From a checkpoint of a small mixture-of-experts model trained on Wikipedia.
Size: 8 layers, vocabulary 16384, 26M parameters.
Experts: 128 experts in each of 6 layers, 32 SwiGLU neurons an expert, 8 picks a token, a softmax router, a shared expert of 64 neurons.
Training: a variant of SOAP for the experts, 320M tokens, 10957 steps.
Below are experts of layer 3 (counted from 0) of a mixture-of-experts language model. Rows are named router (the router's row for the expert), down (a neuron's output weights, with its number) and show model dimensions 128-255. Each number is 128 + 24 x the weight over its row's rms, rounded and kept within 0 to 255. Numbers have three digits each.
After each expert's rows: "raises" lists some tokens whose logits its average output raises strongly, later layers aside. This comes from a sample of Wikipedia text that the model never trained on.

# expert 13
router:161140143155133077088136132159116147114122121134123134103178129147156153134127095156108143165095168117103151120115125110120113129151096138086147150104150127153105110103156127102169136125156102118150168132124095103127138121116090147138096114129116065205150120147148151138097129122104115146116124153137118126160156174158147121135124113124157087135164139174138109126157114083123145146131
down0:147108156113071091142098107135093119132165099146138148135109126153122139101140099117109118140096087126135121110123095125165086164127112097116103138117108119133101154116154119149141075183104110135181109144161141131156149147172103110144130158127138137158094155135125128164110168123114132168097149119113110139081125150122140089125155133174119117078138116113138105124130122164135132091136
raises: " a", " their", " his", " an", " him", " the"

# expert 43
router:128130104111129131117113102097166145096101174158132098111116112121196100094118166103150098156137146112133136147130137130122132152134099134122120126162130091086167115131142149132134083146091136159103146159127142149132095081172154100121154139136105123110115146137151154147116166102123149158100166128155140124104141137094119165151140119132118109099138132089125112173120154160177163099146
down0:095137119104153158139125150135151101124115108080116114135156085135159106141141092111178136101091103129136138138138106110104080134140150102130154145135099132128098115118133157169143125139109100099091069153100098122133108096155116136149132172150171132161138132137124165134160113110102120117129160137153132111127125127084095138130119143148133118082121093130121137133104118156155120188166
raises: "ider", "iber", "iding"

# expert 73
router:149156151105109126133104159085119119135132147135138164119105122107139136148120141102139113093185151116140099126147145171106107125140136151148126131087126144093103146142188161156114158147179167126142113122088124152132151114135147093135127096096122126114108126132115092158143159098090143115151149100173109140125105158134108111164113105115138141149133146164120146111163146119112153156151
down0:115082146111112097115167165123143133103121132139118090081098095110121143090136139101115135115121128126111166162126109154117116119180117170149144087147118137120107142146135119159158119118126104139126081132129133136122120146165106096145145153185106151131173137083157138110121048153102134140142169131191133166134111147129105127116113137153141167162170134140091121112106165134168153090126
raises: "ground", "ons", "ich"

# expert 70
router:125099173151145092154089092145136134119126148150117153148155147161128111121130137144155110125150097136154131141135131151139122144100128146150147085082146114089129115132112157127165109110149085103089144124113140105107143150148128150146075114113153151118101137143140098144141120162154095124113088147101146091114124138122093175142134170105178145110134106168099139116126125114097107154129
down0:126119103093171140119150146181094112128166157099153120103124107072159137148073136094100151138117130160125130151121086134111142143144127099110089144127141100166086095111153122136124139101104099174113143141169115168169129136091108119083109142114124125094129115100145135177111133158127149098057094126145186094143121144146125150119132158171112129106108148116090113131122131165119092128146
raises: " term", "ris", "rik"

# expert 78
router:146081144137106118132107101131124088131076162145155161127066180162120111119137157115158106130139125143156113101082135158081123137130163154141097137097129118176139149115162086123116175151159169102096124116163137087151106128132133117144118167112143145114120125115141084090141153100127134174092108140149147139098099095099113124138167132133091132155103114126134161095175144152180165128092
down0:137115109127136124134127131131191100125081122115126146111158133126152156150126146168119071131117120135140141138138170142132144140128135134134074054149112115117143167121102154096121174112111127170113153147138114118151151122144138117178154139095097141157157130160120144103129148100135144160152112120120125159160093074156149105139124145113134148146132118098093111144120137132127141134090
raises: "ician", "iner", "oid", "ander"

# expert 30
router:090126144124102132113100117158125126106124119150111106096102139126135143153152119084159096161165088138132177142103087119133173104160120110157125075132147129107173133113117131123083150162094115142108136150090135119120130144168156128123130078151103172130148111117166082180127114159114138104158141117120135110104131120136068161117121082140145168116139114114149082132090088092166148132118
down0:107118121132132089123120124155106190120152142137146163095164123144143101100125152144186130140119171143125123114135134148142169087128194175143118105103101108089132107144087143138140113151106127139083149135163139100106118116138144132158157173138154139127117100167129127183107125143114105095156115153166129134123169147104124134129139124137105122131074172095127128124131121138106131126155
raises: "ery", "less", "les", "le", "ies"

# expert 24
router:134127124155128112161125133120174125159144111123108132096137167093112096129120139139137091107108078112166096128124110089150078137121155140162141104123104159134120156170130127146098164087113090130125150091163128129151122120138133145126105092134146137150115129138152122136124132143150139103121106106132144172114141143122125161142085166122126085123106119143082157137166115095148156173146
down0:131111153102084150125114126113125126085137108119169116162144092147148151101130091097116100085175148118128159130144165138135102111150136109134124150119138107147183131150079128143155146083104102125128145182140136109112140160112128127127163129145109104144155142126116086135093135112127117129145095145141143151142148184147132150105107173097130117144185117130123060127142117101123133183107
raises: ",", ".", " he", "-", "\n", " she"

# expert 39
router:101104123111138096156133170131131149081118145103098092157133108094123104110135157140123091116137133131139135108119157161177085116156099120132130120127119160098133112159132109082126132132125096108114143137130098104111136165094135100177098093162174147120126126101126117136136153128165153118153133105166120108128129106135134134130147082109121170093116147154141128133144145125062148105123
down0:143113112116096149095140093110149085111117171134123116144122127089133146126145104101109131118075189178186159133178144127134155104113103126171110116127111160115151159147150156166135106125103124105148103122125075140107095090146134117105134123133140157095099133151146159121143125120117113121147163134137138125156117125151090122122157169131127117132100113159126129178140177101106113130148
raises: " After", " after", " until", "h", " at"

# expert 105
router:112131086137095123126116173107121125149109097136095155164132179139131108134115104133130140142139132126122078114148085078153152129174095135142104162150131147123077151132122086098142146153099135085109136147106134135159078139138124109146162139102159161126087106093101160110125119123144118134146155100177110107108098094135133153144101144113146155142111177120121143142129166130120100135127
down0:154120087119125149155108089095153159078131119116085109090119114110133111137146168109104112112152132078163153140136139113134131119114135150139105151149139125149088123141120131114158139136110099122112153091136153132165117128126169131092123156138140135128127121141154103150129166129123106164152161112135104137170123121130127102143122068127168155150111148090119137097144153153115103151135
raises: " in", ".", "=="

# expert 63
router:154167112120150098114168142146103116151121148139129112135142084147169133108141131142072117121109145154096127116174121148173124096118140109120136132137117125143105134096110088106097094134160152137115103134117166121141122103147126140114094086116119098159109167125116139131127115110127093168160138161170161103113175147122098123122123076161078106118132115149147153155155159076109139140087
down0:117158142142121084104074137138096150121121134091140167135131123108123154162106154138194138154117093138138121145122137123117169113157107152121123132136094169133159166166122144130098143154116167131098071129153126161168113108122139107179122107131075090098158104105140132136128086088148155134174136111127172136157147135156131143140124118131156173118129117130145100103131141145119157109125
raises: " the", " each", " another", " their", " some", " others"

# expert 79
router:141130143153152127087116140065085128126110168119113168153107095155084114120154133119137111116154137101133114126160100157168158126122205157162122131099146074138148175134154163133123146135149154109094105125106096095116115096126112104096105150133153158092118140151110144111157121098119172098103154141134125116157091156139109117156113108124143152158133152121126127156160149123148167116134
down0:148109189096104112108125090119146145131126130133121136134112144126137123099115147130129109134163127104165143140103094135152119125085096165151121163119082099131133115096068161108098150082111128151133118105105156115155147126126143110161137138136149128112111115130165106096063120095102114122129150127123142108135149078150140166147106131129152155129145079132123167088087099171127136142147
raises: "y", "le", "ilm", "ight", "arm", "iff"

# expert 127
router:125172150136094135109126150125129153100085119155106125105125127144129120114126127098127139122097122135137117108150127166114137129082111138146177129112130092101086113145126118161106136183109126172117170107147150118141165154161134080168138100094143138089159107104089100142097099115135115124106112145087119117105157103167096156123121157158098134134101129140145130120117141103098107131179
down0:140109125136133154088131173113123135133121120153135098160173095136124108130128114118137064132115135134134092138108136142151161135172146132157101142134148107115136153100096184142144126137109118125090124109096131149147147166151162056134146144107112143067145085125143144125145112122145114109159072151135129145083096139116163144161072116102139137154105156126127118130141086123098078121131
raises: " |", " (", " and", "(", "\n", ","

# expert 103
router:109115137133109144140113099098124125187131130114082164147150115131169132149129130148147121121139093124144142116118081171116193165131128114149141127127148163100156119161152115121119136112133122166087125137133124103103144093157149119157090107113161140096074117083144127077116132160112121102117131123128153130164111117139098170120091105097137091124097121160124149148108119158148124178147
down0:137112156127117107120092094126146164142149135146141121153070127123104119112153143104088113167150136133115140122140113122082156130132097119144150119149138144108091101126189117142160171066125124119092084152134149117150121127146138125143129122143137125112119114100096105164158118124140112111122089131154128105148123150168148149143119140172145161119152142162087119106056165118170121106132
raises: "ways", "most", "ry", "we"

# expert 99
router:129138107090087139140143188114179125132130139113163113150171147100115109124132102138119157157145137154117109106088125078144147138154080158139099160154118139116126118111142101078161175149125125118117154123121157101140078142115135116137183149111162149149092104133128148103156078147138133167178122084140113095129088121084130115165147125092124174139087138118132121088153156140128138090140
down0:174102143158129144143159146141136102143193133135145149159118116186119100166119131130163118133150111096142106134131089135134153081124121099115112100115081103100121163133092093141140106151141125096131147147093134164130129123099116122136109102115137138110150126115097091136150105131137080139100081148113117094155114122150181136099145118123106163094103141124133115103093136117125105176089
raises: ",", " and", " ==", "=="

# expert 21
router:142097147144110131169115090070115146102159103105115087124140144093146103139097141123156099175157139118125109107084131086177079153160165158150156134088145127089172155131128163128088141141129086094115133131115122107101101149153148155116158087079174152119124123130156127115101161106137100131113103094176133131101100164139114165149152153133139124122110124120129142164073144094100111117158
down0:100100162075124148135142101106150129121129118145113121157111122148111165140131138141121131084120140121153142063135098119121133166150183166104109127125146149112124091134087077088152169151146122097113139154127142131114082149124149151133115134132195146091142117151147101162105141137094128142124096142109128152170136148108149179134120114130128151124099128125119145117117088159137100152142
raises: "is", "c", "an", "as", "av", " in"

# expert 64
router:124126160154108108110115096129137113174092137159096110083107152098131145147165142092140155127146133125123110105128123128135156088083127178129163138087145165116103132114161100084118127148181146124088121125131151122112127130130184087150110134117137158089109130166166125114113146132126089128135159108090145132114146169140102166106117094124120094096111126134119161136141145129119104132157
down0:170156161130113151155140136147164124146126175192120126154083150177120108164143114112123110126098127095169149086134111120113105121144137081084128190135072147111121132143111120118153133077148128089117107151153120103135178125152100150116139169111171109132113156166138132164119132085103145141131140131138115102091165111141131136112115115073158137168137089126167176103126151164150132107149
raises: " result", "cher", "urg"

# expert 34
router:140130138143128133097160148138107123158144142175128166111094114150114112130148151134137116121143091106123126152144109126079141128101138125100083110166143125131138184136134106138157150127094173102133133140114128128106115146152099124096092112122139129091143085077118108100079137130128111081141124165142101157133174154145072153120165173113159117121141148111080100152126155118178138135093
down0:102126134119090099135178103188134145147125118106112156112138103147160111161108112129169123101102158122153118099151139129115131143174110146163140119152120126121097085104142150182142120130100117141107156108123148094165138199097087127130126190110133118130162108150125084088143111128134146147113097150104093122135138139090126161132107172137121115132144134121130117142114170104116145139117
raises: "atch", "ull", "aut", "orn", "unn", "atter"

# expert 25
router:156118121134121114148156142088123157142159113158089127116184140135140130094110154098139156135121115112132113160146104090127083162141181162156186133110151138082143081133127164101131135123142087116136105124119121128110104143115138122153091106121154156126164117106128101148158169092144100098105125145152125146112151143154131159112120154160124167145123151174130110128117149123141096128136
down0:130135131140132117120139099115133127136102093138083068144145125132133141105120120123154109123107143126126135107106115142134148178140151129103136096129113110183107118163207131162095138156150098082131129171142130135125164103124169170120166135133147102172114151143132131138125107135144197142142126159147128139126140160109124098135138148158127123121097128103099143111130126150173148124129
raises: "51", "58", "83", "78", "88", "5"

# expert 22
router:147149109089124117137190170133125163159125100146113144124109144141118181070104142140168147123118111128075161165105082130109144143170142118153097087110131161138184098094103133106107120174098122129160124127095140141112089186110159138120148121130166179113143104130151138113131122121127111139097103139116098181114100117145103112134122116150154135118108143117146109136136124146176164124120
down0:135131133142090141144113134139127135129115088125126086123165131109139166126131139124124132104134173178141107101173141160113082112180099084120149113124069125125133132106170116105129145125134093077092128082137137176102084078131105104159164128162105115145118163141141146129129136133072184092122112122140138095185096197140160062118142122172107133063149134118131110136150142118144127123148
raises: "id", "ered", "ided", "is", "ids", "ises"

# expert 66
router:146139170190120152151153152078088108126156123165100167117130126137163176119095177124171145144112100110098141104117102115111154136139151152133119098076155131129122128098128096127106165145089140079096160124106144126133125147155096110164124123119135166107158127135142118167133141078113104106152110134149142136108174117111119133112136150121157164126126149166156150140124143105133138123158
down0:110071133097108099140137129114097100113153164128100150182127154115131101109136138131137126090199112130089117120107113081092097138151157164131154130139133124200104072189120160094108159162100136087137144113118102125120114143135119119121112069134137150131116092074117096151089146115159112123147102140091126147130094155133146136157130174131133105147149182144109129135086170130122146147145
raises: "09", "45", "48", "59", "35", "49"

# expert 17
router:115124101119138122166159129127178127150139145124135136094153145146107124151135147108112117109090106067124100109138107092150115128149160157130160119163107094115128169138094109110103147136107115111095158088150120115153151124142123125133134102109122141096133114114123083121123110149147115110085140127171156167132132108094123153138102162139105098150113154116116141129126098096137112174125
down0:135109142115101116082154147106139068130084107123133176124119140138074161154117116126148088119133124132146141161145162141083134124115090093128121077181122091148114099152157147113160128130135122138135117157116151146152114115109147146162116156128108130182143145134116142123087155125115137110095169107153121136184135108103123146119146111140107126141118120132160125063118121124119129175119
raises: "–", ").", ")", "\".", " or", ")==="

# expert 29
router:138144167115110167143131145141102121163144163120117127142102155098113157112090122118142092133139142139130113119106097160135102101154084141102137098110165165085098135170144116125179129164200100122168169094138130121128122144123152105147124133124097136121117108142158137182129127106102122121147112110089124100128117168110144139133130115090172115129108147124125110145120081177180171140113
down0:134141109181145113120089108127099097122094104165084111073098144082099077136112117117111114078120100156126128118093135094157152148144126113149103167139081109141181099121116128100159131132144096129119089127175149122108136092148106158145121123154116150133095107124105140154169134134133141116157159126159116136109116154121091132155115144127163139139116125094127123139168110112113125121125
raises: "ight", "ered", "ice", "ski", "ica", "ic"